Weights of a small mixture-of-experts language model, trained from scratch on English Wikipedia.
Training: 680M tokens, 5590 steps.
Below are experts of layer 5 (counted from 0) of a mixture-of-experts language model. Rows are named up (a neuron's input weights, with its number), down (a neuron's output weights, with its number) and show model dimensions 0-127. Each number is 200 + 20 x the weight over its row's rms, rounded and kept within 0 to 999.
Before each expert's rows: a language model's description of what the expert responds to. This comes from a sample of Wikipedia text that the model never trained on.

# expert 46
Description: Subject pronouns he, she, it, they starting a clause after a period, comma or when, typically before was, had, is.
up0,196,223,188,184,221,240,173,169,200,190,195,170,218,177,190,207,178,207,218,194,217,184,196,223,230,173,177,192,206,224,212,180,187,202,215,185,164,201,186,188,209,176,208,207,221,214,191,199,205,206,200,193,182,217,197,235,225,193,205,254,185,187,191,198,197,192,143,195,197,214,176,199,251,184,192,172,199,194,160,178,183,227,227,186,192,221,175,184,188,215,227,200,184,219,237,207,190,185,207,153,227,193,217,193,219,176,228,195,157,226,189,214,224,222,163,186,202,212,213,200,202,216,204,215,191,206,217,175
down0,218,186,212,185,162,188,230,163,212,188,181,212,182,186,224,200,196,226,205,194,210,192,203,240,228,187,249,160,229,215,232,211,178,220,209,208,164,227,190,185,189,207,220,222,173,251,206,186,241,214,190,238,207,196,188,202,194,210,203,220,222,201,181,177,203,163,172,197,191,177,207,212,167,221,227,210,201,211,199,177,217,193,187,166,226,184,227,182,189,180,210,192,183,225,212,215,215,214,187,192,200,211,215,186,201,202,211,196,170,183,182,191,182,208,211,175,186,179,192,220,213,189,204,194,252,166,205,218

# expert 8
Description: Pipe separators and header words in wiki tables, mostly election results, track listings and squads, e.g. Candidate, Votes, Title.
up0,162,195,210,183,209,177,190,199,203,172,236,175,207,216,215,195,185,174,202,198,184,160,205,205,178,216,181,197,193,226,215,206,184,192,185,212,229,221,181,193,178,155,217,185,227,216,206,156,208,189,208,227,210,204,181,202,192,185,190,218,195,184,192,167,200,196,215,189,236,165,199,193,196,198,202,203,193,217,189,225,237,214,197,244,185,199,177,175,191,210,159,199,188,223,193,222,143,199,196,184,213,205,181,157,207,214,221,182,216,198,198,201,196,155,201,232,236,166,214,207,241,198,187,221,226,191,196,216
down0,186,217,203,195,180,206,180,217,225,172,207,207,213,204,211,182,237,233,200,178,191,198,195,172,174,198,164,202,235,182,199,190,182,210,223,160,240,213,190,210,189,227,225,214,220,221,227,213,203,195,204,232,209,205,205,225,195,198,173,187,215,253,211,206,213,168,230,209,178,206,197,219,181,197,175,216,205,204,223,185,183,253,158,236,234,193,245,210,217,222,208,191,204,215,199,167,190,199,199,168,202,211,194,207,216,218,230,221,196,169,194,178,175,180,187,218,174,197,211,183,201,178,213,183,192,181,194,178

# expert 0
Description: First pieces of capitalized words, mostly personal names, such as R in Ruyuan, Ralph, Robles; also Un, As, St, Ref.
up0,214,191,228,189,232,174,186,208,185,212,180,194,225,205,198,210,200,194,232,198,166,181,230,194,185,181,218,229,198,185,149,214,195,188,179,194,198,237,168,167,199,203,165,205,198,188,198,210,194,217,206,189,177,181,223,219,224,201,176,186,217,212,163,208,201,162,219,215,231,176,179,153,176,210,197,198,195,191,237,225,204,171,203,228,166,220,224,199,198,198,217,206,183,230,211,184,192,187,199,211,173,164,192,218,173,227,193,191,203,215,164,184,219,205,222,221,190,160,196,188,211,204,207,201,166,169,226,204
down0,190,204,200,217,201,191,214,210,179,176,168,177,212,213,192,182,210,183,208,180,226,212,239,214,191,190,186,197,177,211,231,226,203,181,221,175,189,167,186,197,219,222,207,190,195,244,181,169,204,214,211,198,190,190,208,183,227,212,192,196,183,188,208,209,198,219,188,194,184,171,212,212,191,220,222,232,176,242,216,195,210,222,178,202,220,218,217,194,229,140,208,227,164,173,214,232,227,198,172,228,157,230,197,216,208,188,220,206,234,237,196,202,223,203,175,239,176,191,207,173,191,196,179,194,202,173,178,208

# expert 3
Description: Letters and pieces inside non-English proper names, often diacritics or Arabic-style starts, such as Góra, Oslofjord, Al, Ar, Kh.
up0,192,229,208,222,204,192,168,198,200,210,197,171,171,200,185,191,237,201,201,214,207,166,187,186,213,210,160,215,182,242,209,170,189,199,197,193,240,220,194,192,176,182,186,192,190,203,163,240,218,187,182,203,186,212,212,195,168,199,217,193,210,199,215,187,200,187,183,165,222,198,225,222,232,225,184,237,236,169,194,219,177,204,220,201,186,216,196,200,198,160,209,212,214,218,199,193,183,186,179,187,166,177,189,191,195,166,187,248,194,175,220,182,169,181,214,226,206,221,239,184,219,179,189,218,234,210,223,213
down0,194,184,183,182,240,172,220,189,189,251,198,206,184,203,201,194,195,206,175,160,204,231,204,196,210,202,205,181,194,184,210,217,175,218,187,158,239,217,196,224,194,202,196,158,220,185,206,247,187,178,179,178,174,209,219,219,208,201,201,220,219,174,191,179,209,189,211,171,191,208,208,174,217,226,142,134,187,214,218,158,200,219,197,191,185,218,217,214,161,223,218,203,217,191,201,228,207,175,193,186,197,192,210,195,200,227,229,199,192,188,225,204,196,215,194,204,206,216,174,220,185,181,198,195,197,178,182,211

# expert 10
Description: Contrast conjunctions such as but, while, although, and question or quoted-speech words: What, Where, There, song titles like "Just What".
up0,250,205,190,208,196,222,214,196,193,179,214,211,176,208,221,180,173,198,173,182,242,189,209,210,226,187,220,182,250,216,222,204,210,204,207,219,209,197,171,172,177,209,218,207,198,216,226,198,163,211,163,202,203,192,188,193,176,227,211,179,214,179,191,207,208,220,158,213,223,192,216,201,204,161,213,193,187,195,228,191,171,185,203,178,169,211,180,200,189,221,207,228,206,213,222,222,188,188,196,188,214,154,182,195,191,184,185,188,190,239,178,200,154,228,182,217,205,189,182,227,181,207,223,243,192,191,238,192
down0,178,218,248,169,201,182,200,187,181,194,234,204,180,218,222,231,230,188,204,203,166,219,197,208,203,205,183,195,154,209,179,179,181,226,233,228,199,190,250,206,213,201,186,187,212,233,194,167,189,215,183,236,243,186,191,177,195,206,214,169,177,212,207,177,206,230,227,222,199,176,200,197,217,213,204,206,165,180,202,230,171,206,209,250,199,200,186,199,171,209,230,189,189,220,218,198,210,190,175,217,219,198,155,181,193,227,192,199,196,199,194,172,186,216,207,205,213,210,197,199,177,195,213,181,200,183,166,218

# expert 63
Description: Commas after place names, list items and clauses, such as Manhattan, Kerala, Windows, also comma joined with brackets or quotes.
up0,211,192,176,202,204,204,219,214,159,220,201,200,203,172,207,225,188,201,175,245,189,210,180,204,191,186,229,189,215,240,198,176,242,194,198,225,183,154,190,210,220,175,168,236,210,171,206,181,185,235,206,198,195,209,193,221,209,189,213,195,192,193,231,184,208,244,184,180,193,185,198,230,224,221,187,203,160,201,224,204,184,213,220,178,166,208,183,183,217,201,219,187,209,176,176,206,197,218,194,216,204,177,215,222,230,201,198,194,195,231,210,223,175,191,191,196,188,174,193,186,183,208,252,237,245,217,192,197
down0,215,165,178,182,232,184,178,199,212,208,234,185,245,203,212,228,212,169,211,190,212,228,186,190,179,173,250,186,175,208,216,209,207,194,208,237,197,199,224,191,167,207,221,226,160,166,194,216,145,229,186,184,195,228,209,236,190,196,213,213,191,202,212,223,214,211,208,199,181,211,187,186,178,202,217,191,185,204,161,209,211,189,189,186,155,227,184,190,214,208,214,153,223,164,200,217,207,192,171,186,189,197,196,242,194,208,181,186,215,203,194,177,184,196,194,200,210,213,192,211,204,178,190,199,178,174,180,203

# expert 24
Description: Colons after infobox field labels such as Walk-on music: and Release date:, plus slashes, dashes, including, such as.
up0,211,208,212,213,201,199,201,222,206,196,188,200,170,226,184,191,188,202,158,188,179,206,187,208,209,185,197,175,189,182,169,176,191,233,233,214,210,198,212,228,219,213,240,208,173,185,193,225,201,236,179,203,202,215,208,246,212,190,231,243,176,199,199,205,212,193,181,170,177,185,200,164,214,184,164,200,208,172,218,197,204,216,205,184,179,204,214,203,176,178,198,171,198,235,220,209,207,201,190,220,223,229,178,209,200,130,230,200,161,204,194,229,229,209,193,193,205,199,195,159,209,175,195,200,167,191,174,196
down0,257,200,181,169,199,221,192,191,246,171,195,165,200,207,198,223,179,205,191,193,229,174,169,217,191,186,175,185,236,206,209,186,184,182,223,175,193,219,179,242,211,210,178,175,160,207,218,183,200,215,208,168,212,214,212,237,227,206,208,227,178,177,179,215,197,206,172,198,177,224,179,190,206,166,230,187,191,200,190,236,192,210,206,221,199,194,171,176,205,212,173,206,221,223,230,218,191,233,189,205,203,226,172,168,188,200,197,181,200,198,206,224,180,194,194,195,184,201,246,213,212,221,211,184,207,189,189,197

# expert 7
Description: Verbs after to, would, can or not, and the final pieces of split verbs, such as get, provide, allow, accommod-ate, sugg-est.
up0,196,193,186,209,194,174,207,215,168,223,205,203,222,220,183,173,205,214,186,194,220,210,201,185,207,206,204,229,196,188,226,204,200,190,177,202,165,197,224,179,195,179,225,228,210,179,175,187,212,191,187,178,184,204,219,218,204,182,196,225,192,209,215,175,176,200,208,197,226,203,192,170,188,172,163,188,205,236,191,221,226,184,223,175,248,172,219,196,218,167,222,173,182,223,227,240,199,219,157,171,188,221,176,230,201,206,219,232,179,189,194,192,207,191,214,198,185,205,144,230,190,240,199,204,243,209,213,205
down0,219,196,211,202,216,216,178,180,241,186,208,194,223,186,228,228,188,198,181,218,221,227,211,229,202,215,161,206,174,198,212,225,165,213,217,202,200,188,214,213,185,179,199,207,210,197,197,189,197,209,231,184,189,177,191,216,194,172,221,182,203,166,210,223,179,174,158,215,195,161,213,229,200,201,218,188,184,222,191,164,192,189,229,189,184,217,202,177,202,219,173,195,192,188,202,196,166,213,212,218,186,235,207,184,191,217,188,242,207,203,189,175,194,190,224,208,231,223,238,232,237,181,200,209,157,196,219,147

# expert 9
Description: Closing parentheses, brackets and quotation marks ending asides, birth years, list entries and table cells, such as (Hanwell), "Title".
up0,213,217,201,215,212,218,206,157,231,213,201,202,201,211,209,204,215,179,224,226,214,184,176,189,188,193,219,219,220,219,171,188,187,225,188,230,210,181,198,175,201,212,220,210,219,194,209,194,190,159,199,197,240,219,182,212,157,194,205,191,212,207,218,188,216,215,195,201,182,200,188,225,181,209,234,182,229,236,210,249,229,182,227,191,210,209,216,202,193,206,171,199,200,202,221,213,240,208,186,268,180,187,226,210,182,185,190,193,187,219,199,227,203,202,224,191,164,200,180,225,214,225,179,255,231,205,200,202
down0,202,213,160,228,204,170,207,183,176,214,207,211,212,252,210,210,197,190,191,224,209,175,184,248,199,196,180,171,189,173,231,176,181,186,222,177,212,215,226,177,174,221,200,185,232,219,173,209,208,221,212,204,204,176,226,192,203,207,193,209,189,198,155,197,202,191,195,192,180,231,181,193,179,178,215,187,185,182,230,201,235,178,201,244,196,202,191,178,150,210,206,173,183,185,189,183,215,213,225,239,210,222,190,200,189,201,206,195,213,195,184,220,176,249,211,177,215,186,184,177,176,199,204,196,192,229,187,228

# expert 30
Description: Opening stems of country and place names, mostly Slavic or Balkan, such as Bulgar(ia), Slov(enia), Serb, Croat, Hung(ary); also month abbreviations.
up0,182,196,204,219,230,220,202,194,187,174,202,190,191,198,209,194,209,194,215,170,199,182,208,188,204,172,159,210,196,209,239,209,173,215,238,226,214,188,179,186,181,167,187,183,170,192,197,217,205,195,227,223,203,190,228,231,177,196,176,191,187,204,137,176,199,214,223,209,221,211,209,170,187,176,163,212,186,224,223,216,206,192,231,233,191,184,211,169,177,175,218,194,239,210,176,191,198,179,223,204,243,216,202,218,205,197,172,198,185,169,197,178,227,181,228,185,171,237,217,199,216,210,192,215,189,206,224,213
down0,219,192,193,217,204,172,220,200,207,215,184,185,179,166,180,183,225,221,189,220,176,213,245,199,231,172,217,215,158,217,207,193,213,204,195,206,198,183,186,180,197,177,203,156,192,186,194,195,208,185,231,195,182,222,220,201,187,173,193,190,216,214,203,159,191,188,215,187,208,156,241,246,183,209,218,150,206,179,206,184,209,171,180,167,208,184,208,218,192,189,185,162,198,197,250,204,192,200,200,200,173,164,183,157,197,218,194,189,219,217,202,212,245,215,195,174,192,212,200,206,187,216,213,225,205,195,193,203

# expert 58
Description: The word as after verbs like served, known, employed, and semicolons separating items in lists, codes and route listings.
up0,185,199,181,233,208,213,187,184,174,193,196,166,153,179,183,182,212,190,197,222,217,198,201,220,219,214,177,228,220,214,148,200,204,238,162,217,234,229,172,187,186,187,210,177,196,175,214,182,200,167,191,192,185,195,181,206,204,191,200,205,178,199,179,185,205,192,175,185,168,186,193,178,213,174,211,206,198,213,210,235,196,190,181,225,192,200,165,204,221,199,174,191,232,215,182,218,220,175,217,206,203,188,213,212,197,191,195,232,208,212,164,187,172,184,156,197,164,207,199,227,240,181,186,182,201,218,199,152
down0,188,213,210,198,187,210,192,237,222,190,224,204,213,199,258,218,204,201,215,180,186,207,222,209,224,207,160,175,204,215,206,175,164,185,222,220,238,210,242,168,244,229,236,194,195,177,189,189,201,193,219,210,207,181,227,189,209,208,178,177,218,204,193,222,227,190,202,221,202,199,189,232,202,224,169,196,197,185,248,167,245,201,187,175,214,207,197,183,176,212,182,183,198,218,193,171,207,176,205,200,207,190,192,186,179,192,208,187,207,201,201,170,238,220,182,215,207,195,197,174,193,184,188,205,191,156,178,232

# expert 55
Description: Pipe separators between table cells and line breaks in lists, mostly after names in sports, award and election tables.
up0,226,196,211,219,266,225,199,175,204,234,204,195,212,220,195,242,193,182,165,189,211,180,179,199,167,172,200,178,166,194,225,197,175,199,198,191,204,207,196,204,195,219,209,155,218,197,178,201,197,203,196,174,234,200,214,205,180,208,235,193,190,200,210,182,261,177,208,227,222,211,194,199,172,217,210,186,222,193,190,230,197,179,196,185,195,202,182,196,188,182,201,182,215,174,162,196,197,210,213,198,187,206,190,210,203,210,196,179,235,221,196,191,191,157,177,159,174,216,218,173,213,202,204,250,211,188,173,199
down0,172,201,175,206,201,207,224,172,194,177,146,194,201,184,227,205,226,197,214,227,227,190,198,181,201,211,237,213,173,174,209,204,182,188,226,201,216,157,188,211,191,207,192,209,188,178,197,196,192,204,192,165,184,203,208,190,205,192,195,222,189,208,162,215,163,200,173,195,209,199,234,177,194,209,226,202,166,167,169,168,190,212,216,187,198,208,225,186,161,188,179,188,197,177,193,191,169,196,206,174,227,240,211,187,190,229,203,166,207,170,172,177,213,203,217,229,189,197,167,161,176,215,215,200,185,183,239,208

# expert 53
Description: The word the or The, mostly after a preposition or verb, before nouns like city, film, album, same, first.
up0,214,206,198,160,228,216,204,190,191,251,212,172,189,158,213,197,180,190,219,209,183,199,184,207,177,189,176,182,213,209,188,217,222,248,212,229,183,203,203,223,202,205,210,178,199,201,194,210,190,215,188,213,202,195,220,192,172,210,206,148,220,209,227,215,183,194,218,198,252,202,205,201,199,188,191,182,191,176,190,183,214,185,176,183,202,243,182,216,193,217,217,205,175,165,176,201,190,131,215,170,188,195,197,194,200,189,154,184,212,206,217,235,200,224,206,206,235,182,213,205,206,211,188,213,242,205,187,211
down0,194,190,205,161,192,187,211,196,221,193,209,188,223,170,188,207,194,216,201,182,165,217,214,188,197,207,180,220,207,207,160,223,181,226,197,184,223,180,185,219,246,216,188,203,222,235,192,206,154,214,193,209,176,186,204,189,225,242,170,234,198,195,182,193,209,220,172,209,194,226,193,197,211,153,194,200,215,172,221,190,208,180,219,199,177,190,216,194,186,177,176,208,201,203,198,244,224,185,227,173,166,218,219,229,199,195,206,204,177,215,214,201,227,192,194,168,199,234,236,220,195,207,157,159,182,202,194,213

# expert 37
Description: Nationality and institution adjectives after the, such as National, American, British, Federal, Colomb-ian, often before States, Army, Kingdom, War.
up0,213,222,199,210,222,219,209,216,196,188,216,179,159,222,214,206,224,193,195,182,195,221,234,182,202,156,203,193,196,204,189,185,248,190,203,220,156,185,214,194,181,218,197,193,211,175,209,174,218,168,211,190,206,175,198,209,234,172,196,191,233,177,192,202,243,215,186,195,200,186,227,235,195,209,210,182,199,183,239,201,206,238,219,182,204,191,213,194,215,184,242,224,194,192,188,185,229,200,215,213,157,175,206,222,203,221,198,192,197,199,163,187,172,176,197,218,239,156,234,209,201,191,184,174,171,197,187,202
down0,202,192,234,213,192,166,181,197,169,210,186,211,168,224,256,182,216,217,164,187,231,209,206,223,217,229,172,194,190,220,181,227,173,218,194,225,191,223,196,181,204,206,188,210,192,180,169,172,191,212,189,201,230,204,169,219,217,193,211,196,221,191,208,225,206,198,210,193,164,206,197,211,227,196,177,232,204,213,226,189,224,198,198,196,199,167,250,186,165,208,178,203,216,202,176,214,184,199,240,176,190,186,195,174,187,241,184,217,210,176,208,197,185,234,233,196,231,199,222,219,204,169,228,199,209,213,196,186

# expert 15
Description: Sports vocabulary in match reports and stat tables, such as goals, Apps, play, scored, touchdowns, yards, victory.
up0,210,205,182,218,211,205,203,192,194,180,220,166,212,174,194,210,210,185,215,197,199,218,206,239,258,190,160,178,173,182,196,185,229,194,231,179,179,203,155,209,201,205,200,215,207,205,216,202,216,210,206,179,210,188,172,214,212,172,197,199,238,221,170,212,201,211,184,161,213,209,175,201,210,180,194,223,195,217,205,182,192,198,228,181,212,181,194,147,228,191,188,228,233,202,229,172,208,219,224,200,199,193,206,163,184,243,173,219,157,185,191,209,203,207,192,212,190,204,246,180,200,210,207,174,195,190,234,189
down0,222,206,188,196,155,214,191,225,172,198,167,221,219,181,168,210,166,177,185,166,200,182,173,180,211,191,243,181,222,201,175,175,194,227,222,217,180,229,210,207,211,224,220,176,210,191,191,187,201,149,174,221,175,177,194,231,170,201,187,203,196,238,223,200,205,203,202,183,168,207,178,240,218,208,191,216,220,193,232,165,211,173,227,180,196,196,170,203,195,209,203,214,197,210,186,201,218,223,179,208,177,181,206,191,214,217,199,204,171,187,181,201,196,163,192,155,190,200,193,203,178,206,219,222,207,194,170,191

# expert 21
Description: Word-initial pieces m, h, r, M, H, Am, mostly after articles or punctuation, such as moms, mental, hoping, Among, km.
up0,213,215,188,180,216,200,185,235,175,198,200,171,194,203,209,207,235,171,205,196,209,201,157,195,199,195,187,213,204,150,165,182,200,195,216,199,211,175,190,197,180,190,201,203,220,207,181,174,200,207,166,225,162,180,200,220,189,213,215,196,214,209,157,224,158,189,217,194,215,190,194,198,229,204,182,207,212,213,214,214,182,220,216,217,203,193,251,203,198,134,194,212,196,200,196,191,181,215,197,188,186,222,204,199,178,180,175,223,162,237,226,195,170,157,212,199,204,209,173,201,208,209,156,209,217,231,176,197
down0,218,210,173,197,186,196,204,213,202,220,197,205,211,196,172,204,216,184,211,202,221,185,246,184,227,226,200,218,200,163,224,193,197,177,231,194,161,208,218,191,193,200,167,205,155,221,200,180,239,189,206,215,247,236,235,236,183,181,166,207,213,176,207,200,172,200,193,224,209,225,180,197,228,190,218,202,234,175,189,184,216,218,190,223,239,194,186,209,205,217,191,190,203,204,226,245,185,198,216,225,207,211,209,194,204,202,214,173,220,228,213,187,195,155,189,198,200,203,228,196,167,217,178,215,215,233,181,200

# expert 2
Description: Opening word piece of a person's first name in cast lists, election tables and bios, such as Bar(ry), Gar(field), Frank(lin).
up0,188,205,207,187,238,206,204,211,209,217,178,211,197,228,190,212,222,215,208,194,194,174,194,181,215,205,220,201,224,184,198,191,214,249,182,179,182,192,165,220,184,202,174,233,163,192,192,195,212,145,209,196,172,161,164,174,218,179,214,175,197,200,173,201,198,234,173,180,207,176,194,222,211,171,167,200,217,196,172,209,224,219,208,210,177,197,208,202,223,189,206,210,203,181,203,202,202,251,189,191,194,197,220,202,192,223,236,244,229,191,207,219,167,199,183,178,208,202,222,192,237,202,175,181,200,242,212,189
down0,179,199,217,190,182,151,211,243,201,179,236,209,195,185,222,156,185,184,227,154,192,209,208,191,169,191,221,231,205,171,219,185,226,191,241,228,229,213,169,188,193,234,208,193,200,208,215,187,188,189,199,203,212,190,199,205,179,211,198,222,246,223,202,178,205,219,207,200,207,192,206,162,213,197,136,186,228,201,196,170,213,206,205,209,220,219,217,204,194,218,194,158,200,176,202,207,224,196,182,236,192,204,222,220,172,212,224,189,214,198,196,174,188,201,199,193,216,223,160,211,209,203,179,197,198,215,199,217